Below are experts of layer 5 (counted from 0) of a mixture-of-experts language model. Rows are named router (the router's row for the expert), up (a neuron's input weights, with its number), down (a neuron's output weights, with its number) and show model dimensions 320-383. Each number is 128 + 24 x the weight over its row's rms, rounded and kept within 0 to 255. Numbers have three digits each.
Before each expert's rows: "mostly gets" lists some tokens that are sent to it at least half of the time. This comes from a sample of Wikipedia text that the model never trained on.

# expert 2
mostly gets: " him", " became", " released", " part", " played", " made"
router:098081110125112121131106144141154129127139121127129134154132111124114109121115115102126165119140137127133212123131131119153150127117145143099147122141101162144102116091126146142082157105108151
up0:158145137140084157151192120126104133093123169099186127119166129104086128112116112103156142120139137112150135124102125140083050158114136111111150115163084120114145107140143178122166147129104186
down0:128082148148140183119115147141153147108136129107138117096130150122104132158124112152131163095121164097163129108111116171102141161107111088117148107100135150110123145116123094096137172109083166
up1:122156102093137130125174122115107110139116097146096107093133110148082088134135126139113160185130135090111106119128149148147135156126085098125107126125141148158152179162136066116185116151104085
down1:140127127116149133125119139122122135162156105142118141133173165118088142153127155109156102144114122140138130089144118098132133134135176112151131158115123150105103105148145124112159123109124174
up2:168135096150128148158131164087159136154116136117109143124108163113125154135136133131120088182112152127179104077103135074113143115121100168161140133109128099154133105127117150114112165149163139
down2:124134103101163144099120105099135136118132097129149110142100095123130119145160132106091121101161110158139096119155152143098116109155132110096127106107120133140153094151161161135120173112089112
up3:107168154117136127147109116163160133119122121118140111176086125120164130153118135166112136149123095146125069083126171143087144137147135117133139142124115149163135116111081109084105135127123152
down3:095129119129102105109132099120094124164117167119121119129079090150086161110158171152122132094110149120141143094140134102113102136156150132078112115166133116139118127168110141114147086131147101
up4:087119093126184134158166106127091126117103139147129120135098114119103130148154127162150122169135115126165108111098129146109158093104080129085163132088148138121127125110148121170156127153158141
down4:137131137135083128183102117122157134115103119135107104139127122119112074150140115112150123169113109167094158132131136144110110074128097099072097169121129152124158126161079093128109109129153136
up5:203159101125161111142164127089108112160116151082135176123115120135167122136127116110107114107146128114084127164095142110052095112136134151098120110109112150133163174121151110176179172105122085
down5:202132140101165127082119128089144084082161128121150137154112147157122132140158169161144142085114158145119110103109123159099132175099122100113157119151131129143121121108105128148146142127094166
up6:136100129113122159101107131144190121088132105167149132143141097123090128094100157145138108154096090143103097138100153114165150112135107102114147200101145123110118133107179129115128159142156150
down6:166156137112142118147112156123167104124138135094124157158123138122129115129129124128114113137079100114105126073167136120117127120118137134148163129118135132127083166113144153160156142176093122
up7:132121155112120145137124132092146113074131156134159133129145124133100171068107148069074142148103109148153126141127131133129129097104108156176166123080114112104113117089153115123117157144100177
down7:133128130164153081134159130128101115162177141095132143163144135134118098153145123166105144138129146159176094118104138128170093148149129127139140144141114140100108147160119139117132160134118110
up8:092093140134127147093097123142141118155124135157096160100116119121191127148081098134143138176101170085128159121151113093144170148136114120104158148137121146110139126143149147112154141117111159
down8:140143156135139126118169123146126123130127138136111128151109123157091115110148125117089117147133151107185115117091149126097139150093162128146148132135112144130134146097105109153150113108138113
up9:157132148116161113132157144122098095096129144122091118105128112149132143141164133146174122162127108138128099149100116099127112173163165103094110126094124118140179137133101112086152091148114134
down9:141122116168103173100175150147117141098127111109097093131148148148139127143119136104099110133127138147157100134127163159123096162119094110090120140144135109149131151113116129091168081110140134
up10:157081157100117142099110143069152130129133105150135156135123125103099121123142136147123122122115137121117118158138127134082157106125126140081102108124131172116141131134124172124113116142143083
down10:121122107159096133112135148095133147115135133120158128092081122156164073110061130120116139094091115103195102131133157118097116156131105115101133137135149128142156119096144161127094158150144109
up11:102127110073152132103135167123146115151147131123157128106149088142176140098125155156130144113150051110120122160112164139182139154099105156114141145105124146116130104119139137129137140121163108
down11:165127141143148125128122117168112112119086147126168071118133151142103159103082090143103089155070128147134162174114151094138194155162170138147103168145162112132097127088136129080151117156153122
up12:099123157139105140209109127140097133125136202083116131117152079088123130120112126149126103124117159115166120149149125160126119115094102163114123136121126071143087136106146111085139118144124120
down12:114139108164152118150112135129168148126111128097130121167131123128141082107112170124117115103143165128162153133127113153101102157148141152118138110128125120133152117108147093155119119149100156
up13:168109154116124163119152152136135170171116106084105098155149119086119116133132143142112131124180108089166142133160143115085142166081073160089116126124142169109121107098141152094135140149142110
down13:088086113145095143098142075159104128159134139136090111148099122138075130153147105153110139145143128126085146142113134180118101156100102159110126105169133101122134085136107098114105122155131170
up14:163084117105119082093114164096103133172124113102145150074158160143170142124130139146129119130111141116149163134125182125165130144099133201125129108131113125168113117078150108100164127140145127
down14:132153101141075119125123129124137170140163110134156125123126122112158122125158102147140075135082110111119155160107147124106142157134142147106121124106090193170153151116128127124121105127168140
up15:075128140106148129076105160136090125163140117137112116138140085124157129130097110166118159072093143159136118163108097113072120119158105110140126127108150150127143107085154167122081157117109136
down15:139129145133098146114128173101099125117122126126103131100122145089148104144109110132119168105108109161123063121107127090140168158137158135166113151104144116108153103173114117165104142122103100
up16:105113109133096107144123121145152128130138142171081102128121111136080100133099155183170109167151079126127090141154154101146161159166105140150176134127122110154176117154130141101113143168136132
down16:142106137095178104130148076161101128145112123136146163076134109117124149104160101101141148168157086140084133135163139143118168139139124118156134101114124129137118142126148146146115136142094163
up17:119131124113108185105141128129131132124111091156162138149116139166141136128137136125117108113161125127113120155147194102121142165137131138159123131121151106105133103130153145126146157098112134
down17:133139130091115128150093171153119139129077064151150153138121135103157129145157135202105167180119169111104150139139154185109112110114102104131111118133113127121118136122191149131114130102158131
up18:068108129121141113127143119139169102133130163105162101146143127162151124102159164172128177128117155092145107142104167130153132125019128115150120119144136157130137138162166129121106118068139120
down18:119134121101142149170129132101121159166118132134085149126112086109151111141139079079140109135103130112143124128199132150120111119118099122090125124159140139121171132110116102127129140083100145
up19:154104115140149093132119108114140120124100142116151147127135144138116139080114147074129169122107115137172172150128090155157093122132092117123133133141145101141167169134133154152138136097115129
down19:114134138129138129106143160160113120132130107134139132131129148133119107161117113102138167151102148161092116137151138118117096115153143128184120131102121146112128159100119184143103113109137105
up20:126130126163155106097141107119151097138137099117083166072168144130150124135147100144149108108120106146135084128114181163103141145089124094107108085152149142115113131136145221098139100110141118
down20:122125152127129129136108109138118143150130114122131132152164148145108104088131111106105128114134155159114124149169132089141101111114218125137096153137084151120118175148159096145121103139154136
up21:122129102107115126116136122146104124105114110154097151056098101117128158136117154151143120155121171134084150130175156123121125099125088122129178095138144124160111142121139100118149149134112122
down21:142119119158127095116114140146115163167131117127087145131178162129099158073141105136173147162120116139067143097138097136122166141074136102103132114138094094138129086130138163099103136139149128
up22:106122123174164121096094102110117099143161133120140134173155171141089133105134147101127114133142104136129141117169101147124133130125108121136157125149088130165090141119077126155099145138095111
down22:125139147132093161157139133141144133102097148123135133125134132128093131148170113137106184096129129132110166094131146097112109121107179128145104129112149141134119136128138166108152137160134120
up23:127080085138132126130091126152153133115124123136070165146162137113157126137171119076113108149121174155151216146128168178119124145113074113095177169143098081116129134125144145120113090141116067
down23:165165131119146102115108157128164144105163139142104168132101083122143153117122131159133124115142105088139124091182087109117129139112138096140116124130156155154163146116145172132082115136137135
up24:120128108156136138132161123186166097072129086127168132151133124136169108134130159123139093116089143155119089133129133159119149095133118124146119095154103092086156131098120142103150173147098108
down24:133098150148114124116157160136136152094099133098089151129119117112153147122149163145100131097122128102091170112114165114180146173106110135127137129126137140117110110091109139124143173120078101

# expert 3
mostly gets: ".\n\n", "}", " |\n", "th", "===\n", "===\n\n"
router:153162170132124108123106078118107119112155126141103093120098143146126127155163141142121089094100128107137065150147104128121134172126111131130097126097146108134148145161131130066158085169139130
up0:107126110143119154171093119121137147137136128131163089113176164156113101134139124142114138091161164083098159136163112135117112170089109115132118104179078175130108145104160162130137158109080149
down0:137156110124126152138133154127121131161111091134145144138151134098167132096134107120107100090101116107082168176129080093137139161119123132126120155146120131141159146112150081114149154114157117
up1:173153179118116102127138093129126141088124123170122095135092112117136139113123122134149089154107087141140095132088136141137138144099105135108141097092161190149135142112130081139150117142144162
down1:130114135183098132138113125113126155102157157183170148112132128120125117137123165120121115129182125166146130114140139144114135127135142176132111130172126133110158150149126140130124160080119108
up2:106123152148110146142116106137129117127161125133101126137139129141153123083140149137131149134181162129111123141138109103128126172114108102157141102117137117128125132143169130111157115150106142
down2:119123115086083127170144115100137134125123120107130139115138093127092130099158122116122164108123152180146120113096128118138134089106210115108146151130094107147092165108140145153119100120108116
up3:140109146113105110111126078131126103120156131155142135131146130118123197144135141144053109139081135144105117147097120150102150143153109126164157123141130136117145141155145124107115154131146110
down3:147115136141139156143154130136147164160120160109124130121146123100129077161150117131148132126124145100146163132166098097120121097131162163102102144157117084126085131081142109170145165126141104
up4:081126130093139084136151150128099135155158093138138120139129147143152105117131125083130082131144116119135141121118131141124156121139080131143150139087112125140078098073136094153159080115158100
down4:135119123108149124150178124094150112133124172135150124161115125108119109149173144108095126091119093159134105142136093158121102136118143100134176140136165154107155125108127161115104143146127129
up5:120116144142121123138135175143154111089135090105130100110120135083155092085128117129101129151134113118117124131137102170117127130140127090148136141086131131149128146150079160079115088179157098
down5:080101116106115139129135080135132082137128125114107121112128112122168118114098100136092134105121151134126176097154121143111150115160117130116133151145135125121089131174121082113112122104114140
up6:169113130077140111125100131109092147122164157130090107105140124091160167150124118073084144112114123147142114106154124129121108126108147155138121105147127127123099151131100131128108113115094104
down6:140122127120147185140165111162137105089100168116143117141134153146116135147137096124139140084076097144102076109092130177118142121152154144141150133138125116154088155091110109128114143114130119
up7:169062099088130120069167123114184113071123150146117143101113156133092108086166142145105120088129132115142127153189118115148102149135129122113140146128157088166153114119123131120132112139154092
down7:151086175140138172165121123123172128102134116144142144120143145136085159132124177104106122143150118138169168143145126137126126122128191152127152127119143173105084090148169096169109137145154100
up8:085098079139144094144108102102084134079147155168083116106112118108098122154113110137131144108153119183118064126129152126141139165132142134158126149137110144128138124148145090086128121161122159
down8:125110128159129106075150132148143169151114158145130137122134157097121142135136086113118119106124132162123109158126144139149119147130143086158102110116131134161133130082141106116097122148115145
up9:138130101114114111129160124082132138142134114138086131110095120151137078109117141128148113148153103118071111149140149128130147152129118058136109166114133115146122139122148085104118167108115146
down9:140147159129088105110151136112151101119095113132136144156128143132061109138203126156133105096070105137138148111130087126153110157092224109117141145167143130126122134151157167134132100131129148
up10:123131132097185097158145147082148092120125115154142165117135172122096137135127105175133147140108122149106121116155124094100128143120149129132150150105129095116123126130089181137111139147146106
down10:106152115114157128129111094125107111133130131157134146159138108118186133142135119112130090134106126141115131137111167139160145131127159142083158160103113104138142145162144120072145153119116131
up11:096157104166124139157096097089168160085111078160152152132147130142177118149110137087128116107157112114136119129093091106113162176117075112175130121089102129117147158119124150103136133107139113
down11:129133139131114136146134144076162111139107182156060114155163109135095129130125143090213174148113085110081141121116154174109128140119135116095134116100157098093111143114126145156133162106143161
up12:157097159096171112160163133124114103152108140099131124122132140121136160154114093129114103121114155099152116128122163127115160110147122141162097127135120099098067117103115117110161150112118114
down12:102101114109157135143157144134135079114132139101120113099133153134137129134116143153124133137091110148186108093085109175115120090093146094142080163117145133123141183156133125140119113121139143
up13:113181120145112115168151122100188064088119096117135101128122114162170092133139107066093071143155102120110116109118135143107149159107117129108161147119129133137149143128129150117166139097159143
down13:162123171122105193153112100104130134158132149160102097106130079116134131106121105138113122159146157123136156113126124180182095119130163119084136116120114123167157121155117140112141120102185184
up14:146157120162110148106087146151166102124109115121150128123123112117116156117109106141123142127094106083144145165092129127117148101163133134131121096107157121127124167162113137095161139138129152
down14:163058166091108111120115124089141079103134103109147127165122130129132123146142114144151112104128122151150128110080100112087097111129144087093103099158086111122112091150164171146078127103121084
up15:105130111118149154125103116119098143087154126136146101094138125149126109134099093130141134133129151109136168127142072140132111096120125139136119113093147096140105110146124142151156146152150130
down15:155153122156152165134159123137122154138100093092151136153134114117132159122108120148145112155171151147127129130053137141177135150178167082104104172170106114151076113123140097115171119125138183
up16:122197155108173129133169149119134125139142162165149108146128164142122090120144125170100114162085088123172121137135142109125135136080101134136119138134192159142143116123118166117100130125076167
down16:073078124124108143114153155113144117116122124160096172150160148118141118160108137109137113146117134085123153154172134116175133132132166134110102135136114129117112121174111140124138100102110114
up17:184110125109144158125134139091130105127094104120075142151118138132113138144118098160111136171172116115126129113133148119110147127155130118142133104102154085133140102124156129125136099134124115
down17:089157155083095130124147134143114140167130127132117105154109154134123119097106126149143155133168134087140098100135143103107155075076156135132119115146149101161176106131151138107117169158141075
up18:070079185167125097143122096103133129115105109110126170138163157145064134132111105137114101094106106142127129118124180132127190096110110186131147113110087131094123084104107135106123109160172115
down18:120127102155144138120117131089156141102113129107137115091116142143128104121172128101083103107128121132142104144131140128132093114136146106156126102114150119112116123158144168069106133119102165
up19:118159166114092103131129095089142137113091161122119119139124107111144125110127105120139098097155134118173104197095156177099144138135144126123147100102130112121143167089144128140148144182106165
down19:134109095113117137155146148110146111142094152108132111082134141121162096132172115100072097201120167109136126129174087123104144142104153133112152139177141147127121063120134112100124145107108105
up20:110132138117076149131128155114118100113071088122151136112139100094173117093104113135137104142123160065140173152074100142099107151150154129152119139132128108110129140084139139142114102158128106
down20:116105114138159134121144089112161137144117134125103134095140132117138101125124127119079140170146148074078094168130089131107141121110133103096128059103144137117131123094135156177125157135125099
up21:120125142146107138081111135127134155167117138115137211119073136137101102165149148122125110125122167114123161071056100099140146168110102151130143146157156151118085137114174144151142140144122094
down21:139132153145078158170117118129143145098150120118115089147121124091150080130177127145134138146093081109143150166138102102105119118130115116141081128091189143131142148088133129126095126139170139
up22:127132104148140132120091146148149147152170109138102111143164138089187145090144124135105145145109152115105168144102141124148101159126124104152100145097169155152158138099151118121100081150122144
down22:106132106134112131110121122104145145139107182135082145124143099118125154119092093091129119130154106167119099138085149062094114101120178093162126134145102169108133151128129169162126103134123109
up23:141125173128164124146116118128136114104134159125105108128139121126125120155164108159151091150116104126119141101105064120157113144156108109118114089167164122094159133145153153162127117168117114
down23:157126117118144119129161065127152096152129118126126105155089127138101186151124097116159099147112142116132148163160179089133112166116113095144125164161114143128078135094144136113137153157154138
up24:105137147071131133102124120126139126110182090130128131095120107116157152125094088120123145094157133124112152160100123122136096119142094171126186123117165126127117099162107112119157102126115130
down24:130138111089128119133155148120133105152127114115126155109129099139151047073085174134113103138115106152116149138095102128121171128172081171148138138154080145101089112138131121122124129100116150

# expert 0
mostly gets: " University", " American", " League", " Party", " series", " National"
router:120132145147092130141173129089115105121091139100146166088171141125154128112155117117143164152173136132131133118129088078100114146140140112146139148108135138154122106147151130162097134131101152
up0:128153155109133084081089150129149145078116139127120156097167079112132106130147179138129157112171116120137149090165094168109128175156156076120123120129117109106169138140113095107167109166122130
down0:139114130157107126116125121124118100123156155119105102138118128157149145120121118142127114142148103081156109114118093114134157135094157108132140129115164152112129141139157180157135148124113090
up1:128129130146127103122118103087086171126106141120133127074135112141158149090107123127116133116135107093131110146082102079163106134144120118137154111139136109148127132158104162149135140099166119
down1:131102157141125151155137121103103144143134109135154176129110103108137163123095153110121137098115146088116109150108155138132085090116187065096129164118099099128127149127123121173116104124192130
up2:126151147116124139116100179122143158111211135168116081115129142140180154081167122131132139117158110142136148148139161141110152115136045104092203176127093137133099124133143113149161149136100113
down2:113132110136133141145122126155150145144094148082123123126141146140154151132154130136135131146110155109110116136132169137122121108113224123096095110145164144179169144142130133122143124131102142
up3:125118146159142124119103142111133137106123162110104100116084154162131122135135079102131119169144097158138106126138139104136169111103138119140131154115160122125125139133175145126092156137151106
down3:140126137148135111117098099174148082130140119128144098115160102116130137130114160113156130066108157109097094118127101111117127108141137103112134109111150082097118149143146138113114148134122156
up4:100115138161151115066122096108089161123116137109112129125124081159137154121151137147149140123142160180123139140113145166117147171119085137093124139159142136116142132142142138108156087114170086
down4:127124142151117135135172130120168125137114096097149141127118146075128126126111144094095091088122090127137154107128131138150155102114243125115067147119104107132098132116137101140151106115110137
up5:126186172122170133115116113134127117166082126123137137124144135097127104168167128132120134118112173111161128121173114130152106094122089115148145135110133151112107145165121164126157150078158134
down5:098107136132131101131129117075128085172116149120124102117101103109163176123084127133112084143115129178111111101123157100116102116115141119138085068105128118171116138131125150140136128147129147
up6:134102123127125164138113125107107107113126105097142096142104136099151089111168113142150165146163168140133117089139142127122121151108132160124137102098115125164133122135158140113099111116140178
down6:131131126141143152118150132149131109117138096118101118140094114154155162151125131096125134113164120157096182111088116145118120111110134082102117104161114127119116109153153152130108164080148116
up7:106157109151135150143177093141186126120072101077135111121157136102125120133103132156106106124139113111133114119096175127153122114106081094101121147111091137133118178151108120101124136121134119
down7:123119152065125121157167122107170150098124145123105137124106144153100143113136103113144160112161141178102105131153128131153147130118175102097147125127141171141152129140134121138113153170136133
up8:118129117146137131128111115134138154141074164109153134101157127140105079111117097099103179085108138146108112111149143147110121109131049106116169190153176150108100110099175152122153138086137155
down8:153114107127126109131140186118104088128133115108086138180122132123125104133103144106112115091100098117170152132109126107126133128136106123112141167108099131135144125155120170161135141159127118
up9:144146122125128115149150112100146116100072082129147125121172120173112085132151152090148145150152130179138138145108164147141148149118127136101134110116128124127166149109124079148160129092119132
down9:106159137182126081149144090109139178124160124137094126143107119165158154134153127106133170133167113135127121142111147145077109120115148081119080155160132140157121075112116133130139153122155128
up10:125113182105167121102122086091113193162162108126123169114158141127143106125100127125099081148142152093118138108137108128128119152136113117147117125117153139146172154095129153093148136137146087
down10:144143153158137134111116097146104093131115114119101143130141136146158119123102160135111135143153119156140145106146116134085104104140130175144166141127123205100156133158115202092143135149090124
up11:127127147133140107152152105152133128119132130141160136113096158151153082158078076113139118199086138086128170133081078132100133147117114137119121066118189099142166111148144137127137154127113142
down11:122138148134128113166159175111157115145105114129133127148096128113158127123141096114145120109108120159096073143149096147149176108151152158114200097150185145125154142159106117108107162074125145
up12:124117142123110153150101156157126067147130081073130126145131137136140141104161145175162128131165101101118120095181127132081109170133098081114130130149122126125142078148120122140138136177097115
down12:095106107113142133139138104119107098152137168133127128117174189137111083152120136163142118099100126170133142106139164121122087127077146170150103125149142162129108167157131111078114092142108133
up13:131127121131084093122137131168129073116128138124144100104164096104159093120129116157121145127113126108114124125154133105119098103147115169179116141147146190120099116127154157132119140077118162
down13:086161085102092157077096100153121112159115138154126112096108144123118139160109123135112121156140109139139167152117161118111123151105186128092181107157109130124116106096111141169148132106100111
up14:153151143167164115135164091127100132119118112128107171089178143117159173111131143080134144140165131126182167113151125148137150128093078128125102102136119134138139108147146116122097137069085153
down14:151136122123110118153162145132092119130131140147122107137098128134099117173139131139124103104120112156095129156118123130120126109095194120144160113154149194112115116114114137166111103129099133
up15:139133158120111118112097122076085092161126121066156101126168135165163113142112133127100157111152156095154098135164108140154129106141095142185134153118148147091118105088139130118141127107114148
down15:117151118123055119115112116096123103148139082175147148162123080116112147115105177078125108163139059136109120140116114108093142111169204093136111166106141079082162134159124116192111130108136144
up16:119141132178100123151134132111129123144137167118106133107094148159140113162139121143150111110115156160137155125129138121125113128104091127111157136120114134127167092101133155066126201136186154
down16:155150101151103125128092135125121162153113128115108084115125133147120096099105175152125121112090127117132144145134100145145108122186163121126150132106147144118143119112146144128098134168150177
up17:098110123083143160128102117123141133104141089131163122141121121120120098117107151144092121101115087125136173158161152149133158151116117137111143139123121142119172119127109131116131177094098144
down17:147121089120140177147128132087105166182117146164131135115154159112127114113131090088152133168128126119127143094143164124161130129142194077143157176107120088108130139074094157117106138152154131
up18:105150153136141147119102166078184104082149128115165123169100150146129109176159120120152120128150148127179126169095154148084126129119125145167182145122141103133125111124123127142126157125140152
down18:102158143135124162153126095087156138119181120154122139133125159122152107152118111125163140133106111139169162146145124130108113104104132122114110152111136128092142169114132102092102160128123097
up19:143156098133127144115120107072090115105153140140115165078114127114167123150121142094112162089100099109140133165163138175121150142146098161184115115095125117115117138126107163151135111115141110
down19:133117111098098128156181124144126132147104131137136152096150135162116154138122146127127147087150117147111134117116096134153135157128183146128139126174127133109118108130088131153047122098147139
up20:155130127108140155103156119142116152123127149148134130123145102108098123113129070109129122138105140094112111155132121110132149124154098100140144131110124104168162141113130104141139134108158154
down20:124141140127115142114110135131132138112133156113117171152111123129119132109100093101173155131148141151085131078082120086126142154120131140094124115137082108143082113090102136118152121068071113
up21:151137121157115162082070125147108099080154089122159094135156122144112113132130118122093105148119125131137123157117130121142129120080136147145100126153096133134131185130148096096116168153123130
down21:140140123174128103152094134101116183122127170120140114139107074125076118050137118129099155084118137104137140146143110123093148138141137124121113152136122123134169131160174131134135115084094174
up22:111119187125081127110140104134126166111091103170159119095098130113158141174098170140143161125158130144127101156112141074110162116127076155142140151155136149150119113126134107109111107139133143
down22:102117148137106149166115150119129124117150109108116172105168099154099141156130152141138125184189127118093114131117125128138107102101144132131136160135105157122124125133128146133114094104106131
up23:141129130141116137114142114139139092141146109132185136109154140128076116140116138103166103131102128170124078109127182124179083132112096115106105119112129126143167192120125123168127103092128102
down23:191127161108156112138140111072122131136145128125136116092107176115118134119139119166117110074136128107156097097171090057136108158133202118138102138154118125105149129125115119122150116094148088
up24:116154133150146130118100104121122149146129133103151170168113129118143164134112101113117069130093098139149114170143128141119122126139103140122131137133120115157113151118107120140105124098100142
down24:160153160150114176113149105117137108089105105134148143110145125169143139141125089137116174169103108116113083187157103102105084096092168153139089108118159120094129099145150114100117107110134118

# expert 1
mostly gets: " H", " K", " W", " L", " P", " T"
router:131117091131163161106137148131143131126124130143126122142120104113108130135096142148131109149116131156109124136102180166150104094111116131137123129164129119087164127102107102115185106121155097
up0:121105152161128143084104133129155095111137119115146234113118131120175110155151147122126142127146143111156091149120180113153124094126138110133144139098103114149131102133133126120137157118143140
down0:079142177117113139112171123141112120084100123124081163142114149127141144116166132090159099157129177156120121119134094143095141117127150059129126094170104106137136116161096119136134127170116105
up1:084132148112106132169126103115114088118172093112129066133143108113106130093146108150141167126130100123145111126126106098094113155144143153126124159132106149140123133147112120096116132120145142
down1:114127128127138147151140128139163122112125125112103167194110155116118102136123129133088129153147146077101134131140090133092157119181101178123163107131158142110155143127133089172153093110109132
up2:097101092128111156122162112141123126081109184126087168137137148127112098146111120095107111103138134100134107115115126115139111158156115106119127136141132131144169081150134158159132150118100124
down2:054137106112131147133118163106133097091153099125114100109106120128124153160096155171155094112116090156146112154152132089114116145116185109099135096156134151160154105135145095114122090120114082
up3:144137158122163122147133136117121131174113123123135151110144103063145090124154135146147134118108149095084109097144091140143164187118105117141172099133092094194143115130142133093134148147161103
down3:088163127106164129158146101141119143099115171126144177089132148132124118126135130129098131122142098111097183142088156102144084136054163174127136169140121151153170130132131149087126143121168154
up4:126146150148108152150093175113103141090129155107128124139170137117153126115147165149111113086085102115124144091110161180105102093109130124140167145124114147159142084138087132113061145095078156
down4:108116156138137163145149151079142109109128124126174158080145143115165148130134101125085122077106129137146134128112116110120136128115121136148169131151152103152124169173160170141151128136125123
up5:151119108117167152141156085164148095108096106093160169085117130132161111134133093111123086144098112104110122114103131121083107106115125107086083138123140130131169117127146105143127090117151148
down5:170119086116159109144113092165153121113146125163091128152116150130158139132124096138106159117160160122132112117165112161146089108151147118124159110113123120140158123115160107107090118143086116
up6:099124123139124098118123132113136137153107124098130135122101132138152134153116157160122138142139123112143152126137128105128116129116103144132144112147137116183144113159150140143110124105112139
down6:125114110114166130103113126110106167101126125085160147153101158099152117166153121138075137151103151157133156155141143110160148149102154115097152094169154140106126125143137121120125099120100135
up7:143100121110143139107104124135135112122079128169134084134148123137135133107104131149122101097141126092109082125136145128110088156119139122166117111114064126148099119082132154149148135130131121
down7:131154147128074125124079133140121128099147106153073157133128139100098092118108144136135098132118139103145167096153144157121084108134110079111186164158173142091122147081162076138145110128136141
up8:145090127115141146158106149107154156151126147159135119132151103124087165125131178149117134101146116146142078101147099113152142106099102120108165143127155133122086117135116109130114167099107127
down8:095153131173125159149128150120142151121122157102131124109160133123138105117164136155081111105097138111117133116125136176129155188139121117128174156105115121153097127183118134136100125132094109
up9:117134163124109137123120125121104088106112110100111114160135126111138119152147107123152123106136162094083108102147129149141132148132067125101120079151184143123110129141127160160177142129110153
down9:127120090106129112124105128136105193143112127133117118100166068107153110132138136185114120104124117102149084107129167132108160115161094078139125111090126097098153137135160131135082180118123071
up10:147103163140158126101103122120078121125124145139152109129098141103183073167142098115140160118153119108155155095110137186144169132172141142127107155112138105118110133169112147128104137136115117
down10:124116149122087156074125145172102121147160124072127110117116098095117127110163117149139172121145104123132103128142133113145101128116125164105133149093130108126118116118125118099126057141114156
up11:133136119128117138162132127151117148098115120166119135141118137107132132121122147126145122141131144101121082131147153127121129088137083130139129122133127167076138078195151139064181114128138075
down11:092159142138148141156136103166117141140139126151141160204146121114154141125103147146148118136113116108127105120134126127144169120139130134097116172181142146124125121080127196112166116135188135
up12:086125098086110150159124132132121113121114118149128106160106098150148111124131161108140124110101153104158112143132133167122128115127166118129152104135116117095142119145115151119124133144103138
down12:107125139112165160111116134133149112153096189113107151127167091109112155176149144105103127110087130115147109163147115086141170130145162121126104137155081136170139168086128124125134155151137109
up13:154147111121117114039122101150137123146154134122173148117099179144117120100146154149143122140102118131129111148185111128159123131124129127148122128112114119138146119109100150073150108125167134
down13:141093119101145138165144140171096129138102085141157130137080150122091155141129148127126084117146160115096137136129081112087151158123166126127088152117097134111113150140137061150157146140183145
up14:134146096105160135112167123103138128099113133176114114154179157180171149125151112143124136106182118151121118132119125180160133123102062084117087138119131111123096157123107129134119157135163093
down14:145172133176159074141129111113130093104160140185121107137093096135132150139088107127137108132134085123116111156123162142096155122150112109155104131138140099109126100168160143110111103136115152
up15:128087213073083111105144145149141083107117102124119167138174133129160147099131156152131168123123115119128122125166110104102089143148101093140112120136138108117116134101167159105132117151131123
down15:107123132118103121168140149129122098143145155110118103141200160093133135135087153146151141128126182122124148146158122141119126087121174099117113108110092146127118074131132101144143119144109134
up16:144149167119135125141125117107164106106134092162119140122186142120113082123107121114122124123131122179110103104137107102137147178130097112121158148095072106135166119149114156160139114111149153
down16:109104093138107119156128159136129132118110111087112117113124119143154108097114131165098098143111133139126099125129126135141119126087112178132099158128133135161101156149165174184125133125110144
up17:139103156153139133089126149147154107127082133127112092116113123106140126125092108101136112177161089122137133139096113132131146170140133161147142097139135159118095159120116155096148092112140086
down17:103185119151110099137115099141100133171160140118172132155108127139112126097167102121095129136119148137133124118136116145093091131144175169136121149176145117141180161108169141137175136132114093
up18:133123111112136133120155105109161124100105156173151146126080185073175120116141146135101154159142165168128111118080136136155157072058088134124106144156103091117150130105152099115097116091124097
down18:119123133127131105114112119102149139075105118118119097124131125117108112140120128137104136149070114098111083116159147137113158136104135094132141105135166170145135077096142141131103130089141122
up19:117151133103100113110105149107079127078108131108127113155071095093151097152158122148116139107142092166116124159137143145147128099125100125138085130142121126108146129101135132138157128166118171
down19:080134110129131118110153086118131112094145113119160143152143143139144138185088122114139101137105094164167136171127168128109119104104129134125147159151161096190107113128118143089156131121136073
up20:158146119112104129107149157127128129161128150148173131131109104135125099131180102144105098092164116128105132116132112123109149124133089143161127129127144085131141107132116119097112065111120119
down20:165146103115132101125125182143137144132116144133122086116126145142112099122140109112119077123152121107119132104105153113172110150132099075133134100130149120175095135138101152149134104076109145
up21:135148103126155097147127166152107136104066101133100117160125084138130119134128123130120126172125111085125088113127110145128132131096102137121095134079157096126138108115126101122139161117124121
down21:128108140126158147155161140134114168155123113148081136119127091122138161148129140150134132135168143107150082154144107164144146113107128075139111118132142128116097097144129155148158111096131127
up22:105096135114131121129120159094128112106106106135116116151147099124107110131132117154139159150132109156128113085135112148129159109114074142115123118108112103102137100129122095113138144125077117
down22:102102119160164149125120133157125126104147101104138086147128139137105162132132141114138140145136164108090091122151100141181158134100152146107124123125162180165119139122163150104146099107116121
up23:147096142133190140120137142090162089107149113113096152123126146086149070134116114127147103169117133163115167127108122079099111161141108141130134105098058117113171155139135100138116126146136077
down23:078137145105140162135138147176128146102164136129121168111144154181102125113107146134098094117115130127107130150160109075160129118120124149096112122089142115146130108151126138100089128131113150
up24:169116152089108128115124087099156130153134118149152108131128163140127123131096165123125139123104127138159122119154124140118140133141152139107162141115117100157128145126134146151129116133156104
down24:147118113121114120179164141067128154131132133124127116120145122158123110106112121121157100109117089139124125140142159108112098097197187147137129153146148068129142124069131129131120123165144087